{"d_expert": 544, "d_shared_expert": 0, "balance_loss": 0.000159, "balance_bias": true, "lr_router": 0.00179, "vocab_size": 32000, "norm": "layernorm", "norm_eps": 1e-05, "optimizer": "soap_variant", "learning_rate": 0.00464, "beta1": 0.95, "max_grad_norm": 2.0, "train_tokens": 648000000}
Below are experts of layer 6 (counted from 0) of a mixture-of-experts language model. Rows are named router (the router's row for the expert), up (a neuron's input weights, with its number) and show model dimensions 0-255. Each number is 500 + 40 x the weight over its row's rms, rounded and kept within 0 to 999. Numbers have three digits each.
After each expert's rows: a language model's description of what the expert responds to. This comes from a sample of Wikipedia text that the model never trained on.

# expert 5
router:425539473501493494491462547468503463602536491523538522481563459506486527570556487452473414418473584491464580453482590410487520524478525486431465533502517521541539536506552501500409511484555459535507498509488500540507534533502472478434503424425465483504479539515535497491430477552524566487479500521455539481516541489490436515480513494455489524525537523565480438499512586457497464540526427507532512509529473418449462532479428498494492425467527480476495521480435529492435456444495473525514479546613447510500548501513570602558524497522431530551514410506494510465511497509473481478486506557489499507402494547478483536499510547474583530532495468485464457505516457560486499413504518560474552550488463466503527455493512449540455518458534474515470578452470512493531502580458470
up1:498534504482554471463520519518439463547455546479495488510559484459457454508505502479487504523477458439563513436490505560523430513505484584534506474497447493485520455491494476523452462572503593487493560529504492511453459441466483510485485498551489509521541514551530439525509466564515505544489491461577510491519596482454487470551524513524411533432507489476553496469608511493559529540514509490550427487532464454493469531474556588472561479507434616472524600450452527496570523481501449495471519516424506504517455570519460510491487506491472431479568508484570472485422507495524518464501540466491516484495480520557465489418520596521500532474528510535574548543468527493488470502516445449459446487510524552598541565469443534551463528546561478491549496530449561531440461488466429
up2:474507506528536518485514480483557514486624492488427542478500492460517483508520474519493526504548547551453433419407503546489423520427540485545438555453571540466474444466504486459405526470467511530376559486532461494528508544477426493485509480519447518492550535536447530543478472479485440471538547483461532510495537500447517610525511491528470528552494429541499571476513496535468484503461530490518452474531458500519570535462469470428480488490560531489477502429446532541499462541470486516481463481579421492462525548478531590492452459453505483498452471464479437494509460499456459526426491535507466582486545470506570572444476553478556536416519522531513489460520488561417518464512449513469523482535478537493506521527449485529461406413515484518539510489469452521499506517498521
up3:520518514487465460545476557520466480480580518530485555475403503514506500503530451485424429588536471455481541590455588516479507549518525536458501542480474464507530485450450513424478433484551546464517550453441506548467503473563497529366464456577479494530512496512524473549484542507502496517451491500480543538427544474487548539578574415548488499536469416454547443548475502509455532473527508466462455496536530528480500513485561447450498490465487483549426574525577499540448502504521529492532495507501473570513453536482480495523460510542460494493439483479523529490566522536497471454517515556504545507474489538515477463547505492481489545452432476489527538445406430544491523579484464545489478436464479479484602470490554464498445543546508559517520492458542554487457562471475535
What it handles: Census and sentence ends. Demographic nouns in census prose (population, households, income, males) and sentence-final periods, closing quotes and parentheses.

# expert 7
router:392469561504487445504556481499429499520537537513480517515486531543528501494530487464484491575517577545546456484500559527552482642453546531492560464526462457569499530504586532433536493469523489477529416508521513468515487464442430479520471444511524530530466471510499489464552476498558461556450503474403491538521514434453539491536499515499486548528505474475576491458437452513511494470519559441551494509463574558440535485534531446474467481567519501451473445484454434521558569479497448481499543415473510452474473478413459488500504455475523471523526521444444573550515508458522475453459499567501556500511509559608482443495489516495511412530524519523470442481512492498485508500459502519531541527490523564574437530539504482504530459487474541529474455481487558480497586471527438
up6:517421503541460473536454490514511508495539491550446539477486543474526483466416539535477453465551436456520522399459523486456576487514509487512490464498496495513439455545555477573520552371550511487510515547584527438452475492471546568479499497563490551549421526450471448453454496515494445470590522541481522514452524554506499491538473435496411498532533605484456422515430521525570486507470546499596509450535458505447505473563439462450496473444518491503439507454501512561536431580511478552521449496462502575507467512481508528433491558488531524527455467528548502454516498453502479489500512565456537550496527562468450465527476561468483470477467494470526447484442507495489457445493482431488534516492524486486501525498449488468474519495511476501514439542523592465541472463511441
up7:567529499470545555505534516527510532491575470532550459563525524567451448596537552500553519531434484481520500539427433501477524529501530486530491504492465507545464523537584529437528461498578471509446539461473517566461500551470504545494515452569520520469535443504471575470516487520475468506421532502531438562488434462543528505469534529519542498537578492477439512437495415574455499540454501539496557528499443500477547500544462488489435473450459491455536507450443585540471513459498491551460504450449560452547556507512551538528487498493511521513550570507529462397443556564520547536457533496437573461490569521539556461502497502471485516493526489507498534432483512468496493469522556560457570499468523543542521528545452537542503429493500538479541509457500419509497542420503541
up8:515479485508539520512526544630507491510523524598471470490510476492427466462501469565479494484532554498420505514491550567521490485464464464499538562525451520495514480405474505510443506476487518486563491533541414567383508504494568514442454562498491528448472530477477601549513507515562455472562449583443492621520551503497434508459479422443440473471606448533533488553541507478455488556520524519476497525537521496524501468451471527486508486454485493516461491489542495551507511515517474476479498480509546575414564501494471485500452501474434492468512482477503505542469519452486424523516536544482485528481622480488553455465493464515538568591505467448504501549509513467529493518490546481502504483503416475480562475427451558521542512493516500475534465521451471462520522557552494
What it handles: Non-English name syllables. Word-internal syllables of South Asian, Slavic, Arabic and Persian personal names, such as a, ja, ya, ara, ić, often in lists or infoboxes.

# expert 13
router:451514533458527559533439550489556490578524483526520460505484527499494530558464538432535425516522416532505533504514561503442501458494535491426518495448532511480491534480550461454511453516484466549570602449519498542560481479475492506532496473487397555449542501435413533547400531635539534452475443536432532548503519509522519516487552492552480489454533461474537480492525521521514495451496455520441476523456523448494484463460518477459521456431488476507516559441473491624524506477497469536456560418482542526503488533493489472488501452547467472466475484483485496442576509490468530497571482523462473531460470535547474546550502510469487481474432553466407498469508562462440543547521473525489473492482486471555524617459544529524517516486516472514462480496440537504531551424480504
up4:430507503507496497537457497562459577505571509501497465468523498532471511531529566554447569578477529563497479458504519469472567469474580472577502500455484488455501535410499473540491531529487460479489454438505504562545548518528502509508515467518452474508515521499527484526483469467546511465442462562549563504420541545465565462462573465516536508482510494451486461537369613486490558464543542554502475462518484528438587492519536476493520497477566482460408450524519557519502498508458445533506520444498470476531493459512435506495560467464483469479509454501470554451560499468592475425521473531476449510491528552522525532525482472419442469479533508443545517552516473489524496473535489523479459492517516459557525541490438491517602480523579446419499464501561520479500472598462474
up5:504517551521524539488572508474520524483565477460486481513573548507470525515522501516473479456504526449520447464438542518501532507514531445541511506532531534450530521477560539466547526531502458431495575533520518543492518485589439556463444537473492525516570495536479527459486461469439493512459593574432440607485541419601501576611463470504523503496492581473488428531519454531458446522494478514508527511473468560539483481544471539472461470474534493547492546477498479509476503484502494536542540509545545511460478516422521506537464448457444468508493464458521465580476527507492443406523473450382466403573490484495454514549460481520490510496518548541510504450541507497498471492455494492488500475542469520433531513567484501488458400477531524436562540545502474529427480443546548
up6:500545507454454481431575515501479523574398461527428470434508462483519445421542519495511486502546538536447485527509524486466450493523533497548488541503494486517523498485477523404429490543529487534526420541504491471507556535493476546486491493469514479481535596455443516423465546549509535531441441452525517589509505565435483486399500457493429523484548457572532490477416549438488533429529569570492423574569576511496515527465548547507557537445527486469505492427438486502443515413566557491488500511493481520578472504545442487474429469471527444501550475553547441529518527545447511510510531485513511520536447513465523560476521495529428487558443526476498535484495500478490483525456482517468519480481507492475479501479500484515510550507484503499630513480455480473486496551512531
What it handles: Digits in numbers. Digits and number pieces in times, scores, dates, UTC offsets, ISBNs and table statistics, such as 1, 2, 4, 00.

# expert 11
router:444453451540529488531546480523447537474467473464504526585439543433511522481503503476536516544543478546587474538508445490447482540466520464534551504542539515433526454525488492559514511476483473528539480587505433508590509497502502471460482445508492412540537499452494530500555511532516501547479542488542428456476445516513531496472480471482454510500424421479524484602480523556497590521499502467490518493502427516467521467502553479491520488549501552542546546500496454514385425572488533471531480496476518469553439450472502420489470503412481491522523552492514531517560493546566457525465549520497437460521462546492540430503449526535516523442490480507431526534486567485547478469592541494469540524414478559464527553504542477413510518519529466508556490531514507477438412517489594
up7:515540487464528508480569435499507483454476531540546466459497492543422477553532478535421440475498494510536507463431469446547556532474530509483415495545549518460457480499461555586508550465484515503508485462507470480485437445455478475552499530447516530465523462528479544514563503485505463526529593455510557544483494480503451517496503461568427493526460489514489514549548535488461413505496448510457472515441502499477521501458446440460528499485509486423475475454551500490484454579552552526521494476453526504443532493427529494417535460476449524451468505548539400557448482574489537481499455468498437517532514553464461411481485481475468487467476498443531564426490478562602466531499492476505501491527501460518557481461450475474539500470605568514482485410594424474522498566456508
up8:485546465498463482479501515479553499467494461504529521456486478451475507430451397519485456513517484474482490529555560467540420470490536436449471536423553521494484457571485567514554477475502513532433504530431494457531505514491485454517526547567513479521493559506533505476517489502590523426531487579591484512563427499492485430474468491484493523508557512517501426480539531587516447562521441479519507498595505481498467460467513433542407475517495480554510524516554525495460510514480501465513537475472482485569623556534496484472487557469508515504449447513532482562491475454605508511547533433459519469523515498432486452493524526482538514501499427472482484498513487457464499555470396501529522455598497578453510513382545484511493434510554473540473514506567503462456530486521447
up9:563529473515481464485595541439476563495560454492521475546500548546451564511582503558510523569504506563475505492429516515503532531506518492488505513544521529567491508587524464492444527476405540519558520483447496462476502499451503424511514487518469493448473496513542483510542479441519432563487545492445469476495475518532457496472459467552511568465395500505457481445445516528496459472560461507480465449475478493463429540500466441451550442509476535534447547466532477568498512550420470441494483497501552487518539505427588433478550540541541466485510427523498531548507508431571471458440577496505452494459505486415530489476500417476461484483464519444432513477535521537467540464540527509477528589460494573504544543526484432548517510543526505459520486420505461533448555468534523
What it handles: Surname word pieces. Middle and final pieces of Germanic or English names and words, such as son, ford, wood, mann, ington, ick, der.

# expert 8
router:539500473557432500477530522472539544436424523538492496505485558505476511481481526573598486510503510507473584487471525525553515434490500543485488503471489512469422435528460494484514552534484523465443542455491541444487510490428480516463473554478489543522478476426449498483479520527495461501548487494477468478491499480549546538472488469492537487446551412514451520472510469457475491426539495533487516493476525504474539474569496504580463432445431516582455457525518513479603513541542557643451477509531472497406523521510532428471551471486510483479542439510529510473608475479484481503463489496496529516542520478575468516456436439516480583521564541543494486498393449502494481526510541477470480492577543469579478501549392534487567439474464529534535462537513550486489560515514493
up6:569519501462474479484514499464474450559480516439491444506496535445482458522465553621488471585573529512511527478476511461488502544429511553491487543506485446459456488398427454493494522558546516483490469482470528433483510520483457506433571480521500547512557521525506476446504617493509463529494503506522482495493452500529473580471527522459503428487523570512503492497530473466479527527532477543520499525474456552468516392417516484454565511540444449442530492477527545502555448510487453478442518549444497471525521504512482421498562499621449548501496461430499478460545471509508574490523443492544432502495513497510504439507495529462530462488512514488537548558460502499452420548496480553501501465495552565616570574467503489592472463486556522468455507526536500469547498474534544
up7:439532510509508475558479527414522507512538504555475494527457445516519481535480491480535507450468520456529499446536537517539532504487411485498533538550509437497484499446401467546434532515453552498444444506463447450524529506388471483546481464474553495508480566473557492448516515478497455586499410485550482469468463448560550455493567526402552515505513460465503546545519498468481514531505466511484539520542533503525565498486491522554504545493542450451546517480464537510495410462505492426463499494583532418534458470491495524456540493532552486615509577505472567499520532507562547573494459510510488535502440437513449573483465498482482494530377515486526506534551543533515509485550519514547529384542503480550548482551465481485457493489513406514482536546497504510496506495436494
up8:560469541503470490472496524472484474495549519545513562489500512440560480587472524471498491467466519567555497501522531563529430514549499513505543525520450440422506402466480468521491529526449533514495428503489466534439498553420499542508524445471541537542501529476525536504495401486537491500608416508482407553487595426504473522415452551536522490477491478548443507468511474537494508514562485456466537535520463497473535503506438502453517510494468477522501509529603478448490526556529535490575467460479518544506504543421474434495532462476471538526489530521484505538437502526416541524456523526470502451446411522488495499557448508514421466530513478526553443515499507537515430531523512469554489520551511520561423435501498535505527364504522435513477517540539532553493449512548480
What it handles: Foreign and Latin word pieces. Mid-word fragments of Latin taxon names, foreign words and rare terms, plus Romance particles like de, la, du, as in "Syl-van-er".

# expert 1
router:561434524519485526501502461482451544476538504472476511511492475466502470513455431516438537528466542492572515463529471490503480552456505513492596475496436471457501496480435535523576553553431488505536515559460503459528541461480483565528525432493502420508490502526496497519458508425467477447525483488477536471532461508409599488467475541553472532491443542475583561518437511494507505445459445495474534478495517522494541439467540536524564505538531512546490462509501538542566523501484553438497596487485535618525579472584432430459531533513522520438545593471541440532550488526510488510483530451575496510488491499511516480487574509477458468472486488522592495494527542487521504581442409457513468563508487536492502437520478465481530509596498506505531500490491410462505448554545539
up0:486423426528385503493455413459523538473452509459494472477497490555516424516459520497491542494495505566555442481491476490493525592488510446457523512494501489470508496478551563524542465558511517567535480503493493543497484527536552473494476442510540545465536485489481493432442436510516488467518511470540485530427500576521524515496541463561466545499457438463501483432591524468465570481467449540482497501497513489506468500467583560528535545574455497626526460488481467525498484493536523465459576486503506521509457500491562502432448544458490475468459450457503498484530472537522467447499461491553473568530484510521403518545503430475542585504546487598478529553482570473451519474531444463537455449509478589427488487523468430568503419564497481568554517506502506532501530526517502
up1:454468399517578465548525434525488463497499490534549557499437548505481454553537505536475577463414500409469458504489493550491437502522539482452576550518494519526490495412475444452466429496463473523554508477491477477514486402478488492474489445518517446474531529458466477567508506498524542512485439442434424510418462576421489473464560573504441571516531552420491409490450488500544526467477527483487507562493547446534536517520476413488525486410479467518441507454472475515508421479506536486475515514531461483475524491491499537480500438534521511546533506489456497474500465472483498576600469495502479544484497473565580502458546519488443520510474434493529474514502531408520499531482464522562537529450536495507504496531501494537550463489525489486495436545544490591504534457546554
up2:519430464473464506463520475523510533542518503500514439538488516551544360465503460435532511514473449458515484453443488508499474443497439555374529467471477552465492546494499443539444571469453473598556430525487479519531541447424535532481504518538508462528440491527469558552437514524506500494489586511492512516501497503469525530510541477494432495514518488521414503551458562441503524434482463532529499440485538612511449553461492468492553519541532450453516490526572507479544488464499517490457540486410451525527449520512503521490447465526467458521468534495424504558507477412509430521510508524482515525513476467504451613458540488535424492446455548475540490527495437473533518497493493547515560550429535482577509449522482492477498485538458500459485528516487502483552500575566554
What it handles: Table cell separators. Column pipes in wiki tables, plus list delimiters like semicolons, dashes and closing parentheses with commas, as in results tables and score rows.